From a checkpoint of a small mixture-of-experts model trained on Wikipedia.
Size: 8 layers, 16.1M parameters.
Below are experts of layer 3 (counted from 0) of a mixture-of-experts language model. Rows are named router (the router's row for the expert) and show model dimensions 0-127. Each number is 200 + 30 x the weight over its row's rms, rounded and kept within 0 to 999.
After each expert's rows: "comes after" lists some tokens at least twice as common just before its tokens as in all text. This comes from a sample of Wikipedia text that the model never trained on. Tokens count by the router's weight.

# expert 208
router,197,190,247,219,221,174,204,197,234,154,256,228,217,236,220,228,205,173,186,230,196,196,222,224,178,242,216,192,200,187,179,238,237,177,221,200,229,216,179,120,134,233,195,248,202,193,197,165,126,214,218,187,181,199,169,168,157,232,234,251,196,162,210,183,181,181,216,271,229,180,181,199,211,200,210,209,157,226,262,206,281,202,183,273,201,229,187,221,199,157,180,231,235,206,190,198,139,160,194,189,174,235,218,206,159,243,231,204,216,202,156,143,180,206,175,164,197,180,204,200,170,176,180,224,196,155,212,201
comes after: " a", " the", " (", " and", " of", "-"

# expert 213
router,236,165,245,260,187,158,217,189,173,125,224,254,198,210,233,184,223,186,196,206,176,200,222,237,191,246,205,203,232,206,182,215,211,211,176,169,202,211,170,145,182,204,210,264,205,230,222,197,161,266,208,163,166,229,168,186,154,260,228,209,239,208,177,231,211,225,230,166,240,189,228,168,162,128,176,238,164,232,215,261,214,229,200,183,165,168,149,192,225,223,189,184,239,211,224,204,179,198,181,243,176,195,234,169,201,223,184,142,210,187,149,180,209,233,169,199,218,246,198,199,197,235,178,187,220,163,241,186
comes after: "A", "I", "R", "P", "C", "E"

# expert 92
router,239,189,215,212,217,151,225,233,187,162,250,229,188,194,212,187,173,173,153,226,219,223,204,243,183,264,212,192,238,178,166,207,244,187,197,182,228,209,161,180,167,241,229,223,173,208,241,213,162,237,209,197,176,228,162,177,182,259,240,192,231,184,146,229,144,182,177,202,231,178,222,171,167,153,178,205,172,218,263,251,251,230,220,208,176,226,178,179,253,165,192,170,231,236,172,177,155,170,166,213,182,246,206,199,211,214,233,178,225,191,143,166,166,213,171,192,219,243,227,145,186,239,168,194,201,180,224,166
comes after: " ", "2", ",", " of", "1", "–"

# expert 96
router,201,158,216,207,235,160,264,190,204,184,250,234,168,175,238,216,165,180,183,209,223,222,224,226,195,240,200,173,195,194,169,255,177,194,191,177,233,170,203,143,192,230,273,218,207,218,190,216,195,196,177,211,199,235,184,189,140,208,224,225,205,183,193,219,181,195,232,239,162,196,215,105,206,163,129,197,186,198,221,235,215,226,166,217,167,199,131,185,241,182,176,163,215,229,140,216,202,190,195,214,200,219,198,158,210,267,220,201,210,225,146,200,195,211,142,171,257,231,247,159,157,208,194,188,216,207,237,185
comes after: "3", "4", " by", "5", "6", "2"

# expert 97
router,239,197,207,246,260,169,228,237,222,144,245,206,176,192,208,202,201,198,164,210,247,216,225,233,141,246,191,192,231,181,205,217,222,234,191,188,212,186,166,192,169,226,225,221,179,202,274,202,162,220,227,175,195,220,160,185,188,252,235,181,253,217,166,209,181,195,197,197,185,201,159,200,148,164,156,233,167,252,232,252,232,234,189,200,204,210,141,199,263,180,209,178,214,247,191,170,172,179,182,203,151,230,183,219,219,232,203,151,183,222,179,137,215,199,153,184,216,204,244,209,151,234,166,173,224,238,215,171
comes after: "9", "0", "1", "2", "8", " "

# expert 146
router,240,191,217,207,220,153,226,229,187,168,251,229,185,192,211,192,168,172,151,226,223,223,210,243,183,265,222,191,242,176,167,206,246,188,193,183,232,211,164,182,167,241,232,224,174,209,241,216,169,240,209,195,174,229,158,180,183,258,239,192,232,182,148,227,151,188,184,201,241,181,225,170,162,155,177,205,170,217,261,252,250,233,217,215,178,228,181,179,249,167,193,173,229,239,174,175,156,171,168,211,187,245,207,194,214,213,234,177,219,191,144,169,165,215,169,194,216,244,229,144,184,244,164,197,195,186,224,167
comes after: "1", " ", "0", "2", "9", "5"

# expert 70
router,238,191,217,212,215,154,232,235,191,169,251,229,186,192,209,187,174,169,153,225,217,221,211,244,182,264,217,196,242,179,167,207,247,186,195,185,232,210,162,181,166,242,236,225,173,209,241,215,162,238,207,199,175,229,160,180,181,259,242,195,228,185,148,226,144,190,182,198,236,177,223,168,164,158,177,210,172,216,260,251,250,232,220,213,177,227,181,178,249,167,197,168,229,238,175,174,160,173,169,212,185,246,206,193,210,218,240,178,223,188,146,168,169,217,169,188,219,241,228,143,187,243,169,201,198,178,223,165
comes after: " |", ".", "\n", "|", ";", " o"

# expert 107
router,234,218,257,245,197,187,211,230,190,140,219,212,190,182,207,202,174,192,132,192,218,261,237,216,202,222,229,164,237,208,207,237,185,213,227,211,250,228,195,178,190,238,250,212,204,220,233,199,132,220,210,159,178,185,173,193,205,248,220,183,237,188,197,226,159,189,200,193,194,248,181,191,148,186,128,186,192,267,255,182,259,229,206,233,179,227,131,166,250,205,208,174,217,241,164,214,186,175,184,191,142,194,181,197,257,230,243,179,183,203,179,171,188,188,205,169,202,217,252,190,160,194,156,192,202,188,206,182
comes after: "1", "2", "9", "8", " December", " em"

# expert 110
router,233,163,215,247,185,146,188,204,224,143,214,202,219,209,216,174,172,171,177,178,217,250,216,252,185,211,202,186,228,187,171,302,213,213,178,185,224,198,158,149,185,239,203,206,218,216,253,199,166,276,261,194,187,208,188,168,164,207,254,206,246,167,188,225,171,227,206,195,178,177,196,183,178,185,193,189,184,211,196,224,230,206,213,240,229,184,198,139,232,203,224,143,229,225,171,170,195,186,186,215,188,242,246,197,216,209,226,153,192,239,205,126,222,177,151,185,232,202,246,199,187,246,156,203,196,220,244,191
comes after: "|", ":", " January", " September", " October", " June"

# expert 113
router,181,185,190,198,196,125,223,230,191,174,216,211,217,216,247,189,173,183,190,189,199,273,219,197,191,267,198,221,230,233,175,188,218,194,198,185,226,193,157,181,177,246,223,191,151,216,198,199,109,270,199,220,206,236,219,172,153,199,225,178,211,196,200,227,206,203,218,195,176,167,183,199,144,205,185,206,143,196,226,220,211,248,248,251,183,242,192,183,278,198,199,222,216,234,186,222,190,187,184,214,195,229,224,172,204,211,254,154,183,161,180,215,206,192,163,189,266,201,235,153,180,167,139,196,205,167,259,182
comes after: " |", ",", ";", " in", ":", "|"

# expert 216
router,217,213,210,264,186,195,221,219,184,145,198,218,189,241,197,184,221,163,185,237,207,225,249,204,217,164,199,166,212,210,160,211,218,225,191,211,214,216,191,194,203,208,224,258,213,227,208,222,180,242,191,148,218,229,191,176,167,217,208,196,210,140,189,241,151,202,199,204,214,230,218,132,165,199,194,198,160,193,253,255,203,182,231,225,166,195,201,176,266,162,173,164,280,215,124,156,190,161,209,229,184,230,249,194,211,235,207,159,195,207,141,180,143,187,173,148,221,244,217,155,197,250,206,189,176,195,219,189
comes after: " the", " |", ",", "-", ":", " of"

# expert 187
router,230,173,220,225,204,150,190,241,176,128,251,272,232,217,194,174,210,190,207,202,209,184,223,214,189,226,239,192,207,219,185,219,217,187,212,165,226,229,191,170,193,217,245,251,182,236,199,202,132,249,194,181,168,210,170,193,189,214,254,220,217,172,162,269,217,189,201,212,201,226,203,184,197,205,222,214,146,236,234,244,208,201,201,205,166,180,130,184,245,200,208,161,224,237,187,213,178,194,188,236,145,207,226,182,195,244,202,172,216,205,147,146,213,199,181,192,183,255,191,211,141,220,179,136,170,154,264,195
comes after: "\n", " (", " \"", "==", "-", "==="

# expert 247
router,216,189,191,209,210,185,261,208,184,205,246,205,171,184,214,193,188,204,161,239,209,224,213,232,198,233,205,220,262,185,186,200,218,182,211,199,208,153,192,205,215,228,216,237,191,213,270,185,181,219,217,191,181,274,195,188,147,264,219,184,211,209,194,205,179,198,175,214,246,215,195,171,124,137,152,228,168,233,239,207,245,275,191,194,159,219,149,204,249,189,189,220,218,223,197,223,121,196,187,203,218,187,187,204,181,190,244,170,204,207,142,191,191,204,178,193,200,210,234,160,189,198,116,204,229,196,210,119
comes after: "1", " ", "2", "3", "4", "5"

# expert 167
router,216,167,211,205,202,192,242,191,199,189,223,205,210,204,197,205,224,148,164,240,231,294,213,224,183,212,212,182,201,179,203,223,226,199,187,168,222,190,207,175,200,214,255,215,225,194,218,202,176,211,193,197,184,226,228,194,173,201,216,257,216,166,175,219,204,231,210,233,187,181,193,130,197,181,201,193,160,242,222,205,183,198,184,228,188,220,155,194,266,181,185,197,249,217,136,155,193,186,200,226,195,255,221,173,210,206,205,162,124,182,172,169,215,208,165,175,254,260,268,185,216,168,136,165,173,141,281,174
comes after: "\n", "ates", "orn", "ased", "ight", "ation"

# expert 35
router,237,189,202,189,200,155,274,200,204,155,223,238,217,191,234,174,170,180,195,236,186,215,210,267,201,237,197,201,261,202,165,207,234,213,193,196,195,188,174,169,224,202,241,211,177,223,208,200,133,221,225,193,187,273,193,187,130,229,253,171,197,186,177,228,209,222,218,230,202,211,230,150,180,154,172,200,156,236,231,243,203,236,211,209,165,185,174,181,221,190,146,177,235,218,167,240,201,181,197,216,180,194,239,173,171,235,280,185,208,144,128,193,183,201,184,173,217,260,197,163,181,226,202,177,168,195,178,205
comes after: "A", " |", "U", "P", "S", "O"

# expert 118
router,232,195,195,226,210,205,210,216,188,172,217,281,183,221,184,178,191,166,155,216,170,236,223,240,187,190,215,184,276,226,197,231,254,179,203,186,180,187,158,164,172,247,225,221,176,224,209,174,151,212,191,213,216,193,177,186,161,217,275,222,199,163,188,256,178,158,200,205,228,212,193,201,130,188,213,187,167,204,194,227,245,199,218,229,232,235,204,216,267,189,199,215,219,223,177,184,165,133,175,243,182,242,229,170,189,260,209,178,227,182,188,148,143,207,164,157,238,206,204,167,199,240,167,217,203,197,247,165
comes after: " the", " a", " to", " and", " was", " his"

# expert 241
router,225,173,238,236,210,168,243,177,229,144,193,224,180,220,180,196,158,149,193,230,207,265,215,229,190,222,188,223,230,216,198,200,182,202,229,175,221,172,192,219,165,247,210,232,210,210,195,159,182,248,178,205,153,212,201,182,136,247,220,197,220,211,163,236,159,196,166,220,209,188,170,171,156,176,192,206,184,243,273,265,267,184,211,192,181,252,173,209,251,190,144,201,220,229,208,222,185,177,198,206,145,211,211,210,204,239,239,202,215,199,162,170,202,198,189,204,253,217,188,154,171,212,166,165,213,174,196,111
comes after: "0", "2", " ", "9", "1", "–"

# expert 114
router,203,218,202,225,197,176,198,185,207,184,250,272,215,164,227,167,164,160,171,209,254,223,192,221,169,212,214,151,197,216,149,204,230,206,208,206,208,161,188,191,194,234,246,224,170,217,212,217,192,257,209,173,232,213,187,178,181,242,227,211,200,181,174,165,165,236,224,176,172,208,245,208,135,168,184,198,197,222,266,253,203,257,222,187,173,198,128,203,213,172,239,190,210,182,180,151,205,167,200,218,181,268,212,215,196,209,242,174,195,187,144,202,196,234,166,125,265,243,255,183,163,197,198,172,182,188,212,193
comes after: " D", "D", " d", "d", " M", " Ind"

# expert 79
router,243,189,216,214,220,157,232,231,187,165,252,227,189,199,213,192,178,172,153,225,219,221,207,246,183,269,217,191,235,180,166,209,245,189,196,182,229,207,167,177,167,241,233,225,176,208,239,211,163,239,208,196,174,230,160,178,181,262,243,194,233,182,148,227,148,190,183,197,235,176,221,172,166,155,177,204,173,216,262,255,249,231,219,213,180,229,179,184,253,164,194,169,229,237,173,175,155,170,166,215,185,243,210,196,214,218,238,179,223,192,143,172,165,212,174,187,218,242,231,147,185,241,168,199,196,184,224,167
comes after: " of", " in", " a", " and", "'", " to"

# expert 93
router,211,164,262,227,212,205,187,230,208,199,237,262,224,233,235,138,247,164,181,224,221,223,209,240,160,242,260,164,214,180,183,254,229,152,160,156,182,180,204,187,174,223,213,210,196,244,239,155,173,259,231,192,152,184,223,185,172,234,205,233,223,218,122,237,178,208,155,199,197,238,156,157,200,198,201,228,160,235,186,243,207,172,197,197,179,224,175,149,202,217,174,171,218,239,179,217,185,162,206,184,203,224,224,208,206,201,200,189,185,171,190,172,230,220,156,197,197,248,251,156,215,219,178,177,186,178,203,157
comes after: "r", "it", "rop", "ol", "at", " Christ"

# expert 248
router,237,191,214,211,220,151,233,231,185,165,249,228,185,196,210,192,179,170,151,226,219,223,205,242,181,265,215,194,244,179,170,208,243,188,199,182,231,207,159,177,168,241,234,225,171,209,242,216,165,240,213,192,177,227,160,177,184,261,245,190,232,180,149,226,146,191,188,200,232,176,224,169,164,157,175,200,172,217,263,253,250,231,222,211,177,229,178,180,245,166,193,170,230,236,173,175,156,170,169,217,186,241,207,194,211,216,234,183,223,190,143,169,169,210,171,189,216,243,232,147,184,244,167,197,196,183,224,164
comes after: "9", "1", "0", "8", "7", "5"

# expert 197
router,206,151,196,192,256,188,197,257,233,154,250,207,202,168,191,218,168,145,199,202,228,229,217,228,189,200,194,172,261,184,197,222,235,232,185,166,258,189,199,159,175,211,226,254,220,208,223,207,183,221,210,181,174,184,177,198,163,254,231,249,243,167,141,217,176,205,155,243,193,213,201,179,204,217,146,186,169,188,255,191,204,205,187,230,163,234,194,186,215,175,215,150,203,195,153,177,170,189,199,220,155,281,217,216,246,202,204,163,214,194,169,179,175,234,174,161,227,253,188,181,188,197,153,148,219,156,236,213
comes after: "\n", "|", "3", "4", "6", "5"

# expert 64
router,218,197,240,224,179,178,253,245,175,105,233,218,173,221,184,229,160,159,173,209,209,265,228,218,187,217,221,186,206,194,168,193,208,238,211,174,239,158,201,215,192,237,199,200,219,183,202,200,178,222,226,216,153,220,192,188,152,264,240,200,185,194,157,198,171,216,185,213,196,137,170,155,145,185,218,225,208,198,264,239,259,225,200,188,169,240,163,197,257,178,191,198,186,230,165,210,225,174,218,239,157,197,202,231,192,238,223,204,220,206,181,158,192,193,154,181,237,220,233,174,180,248,170,180,227,216,251,151
comes after: "'", "2", "0", " ", "1", "’"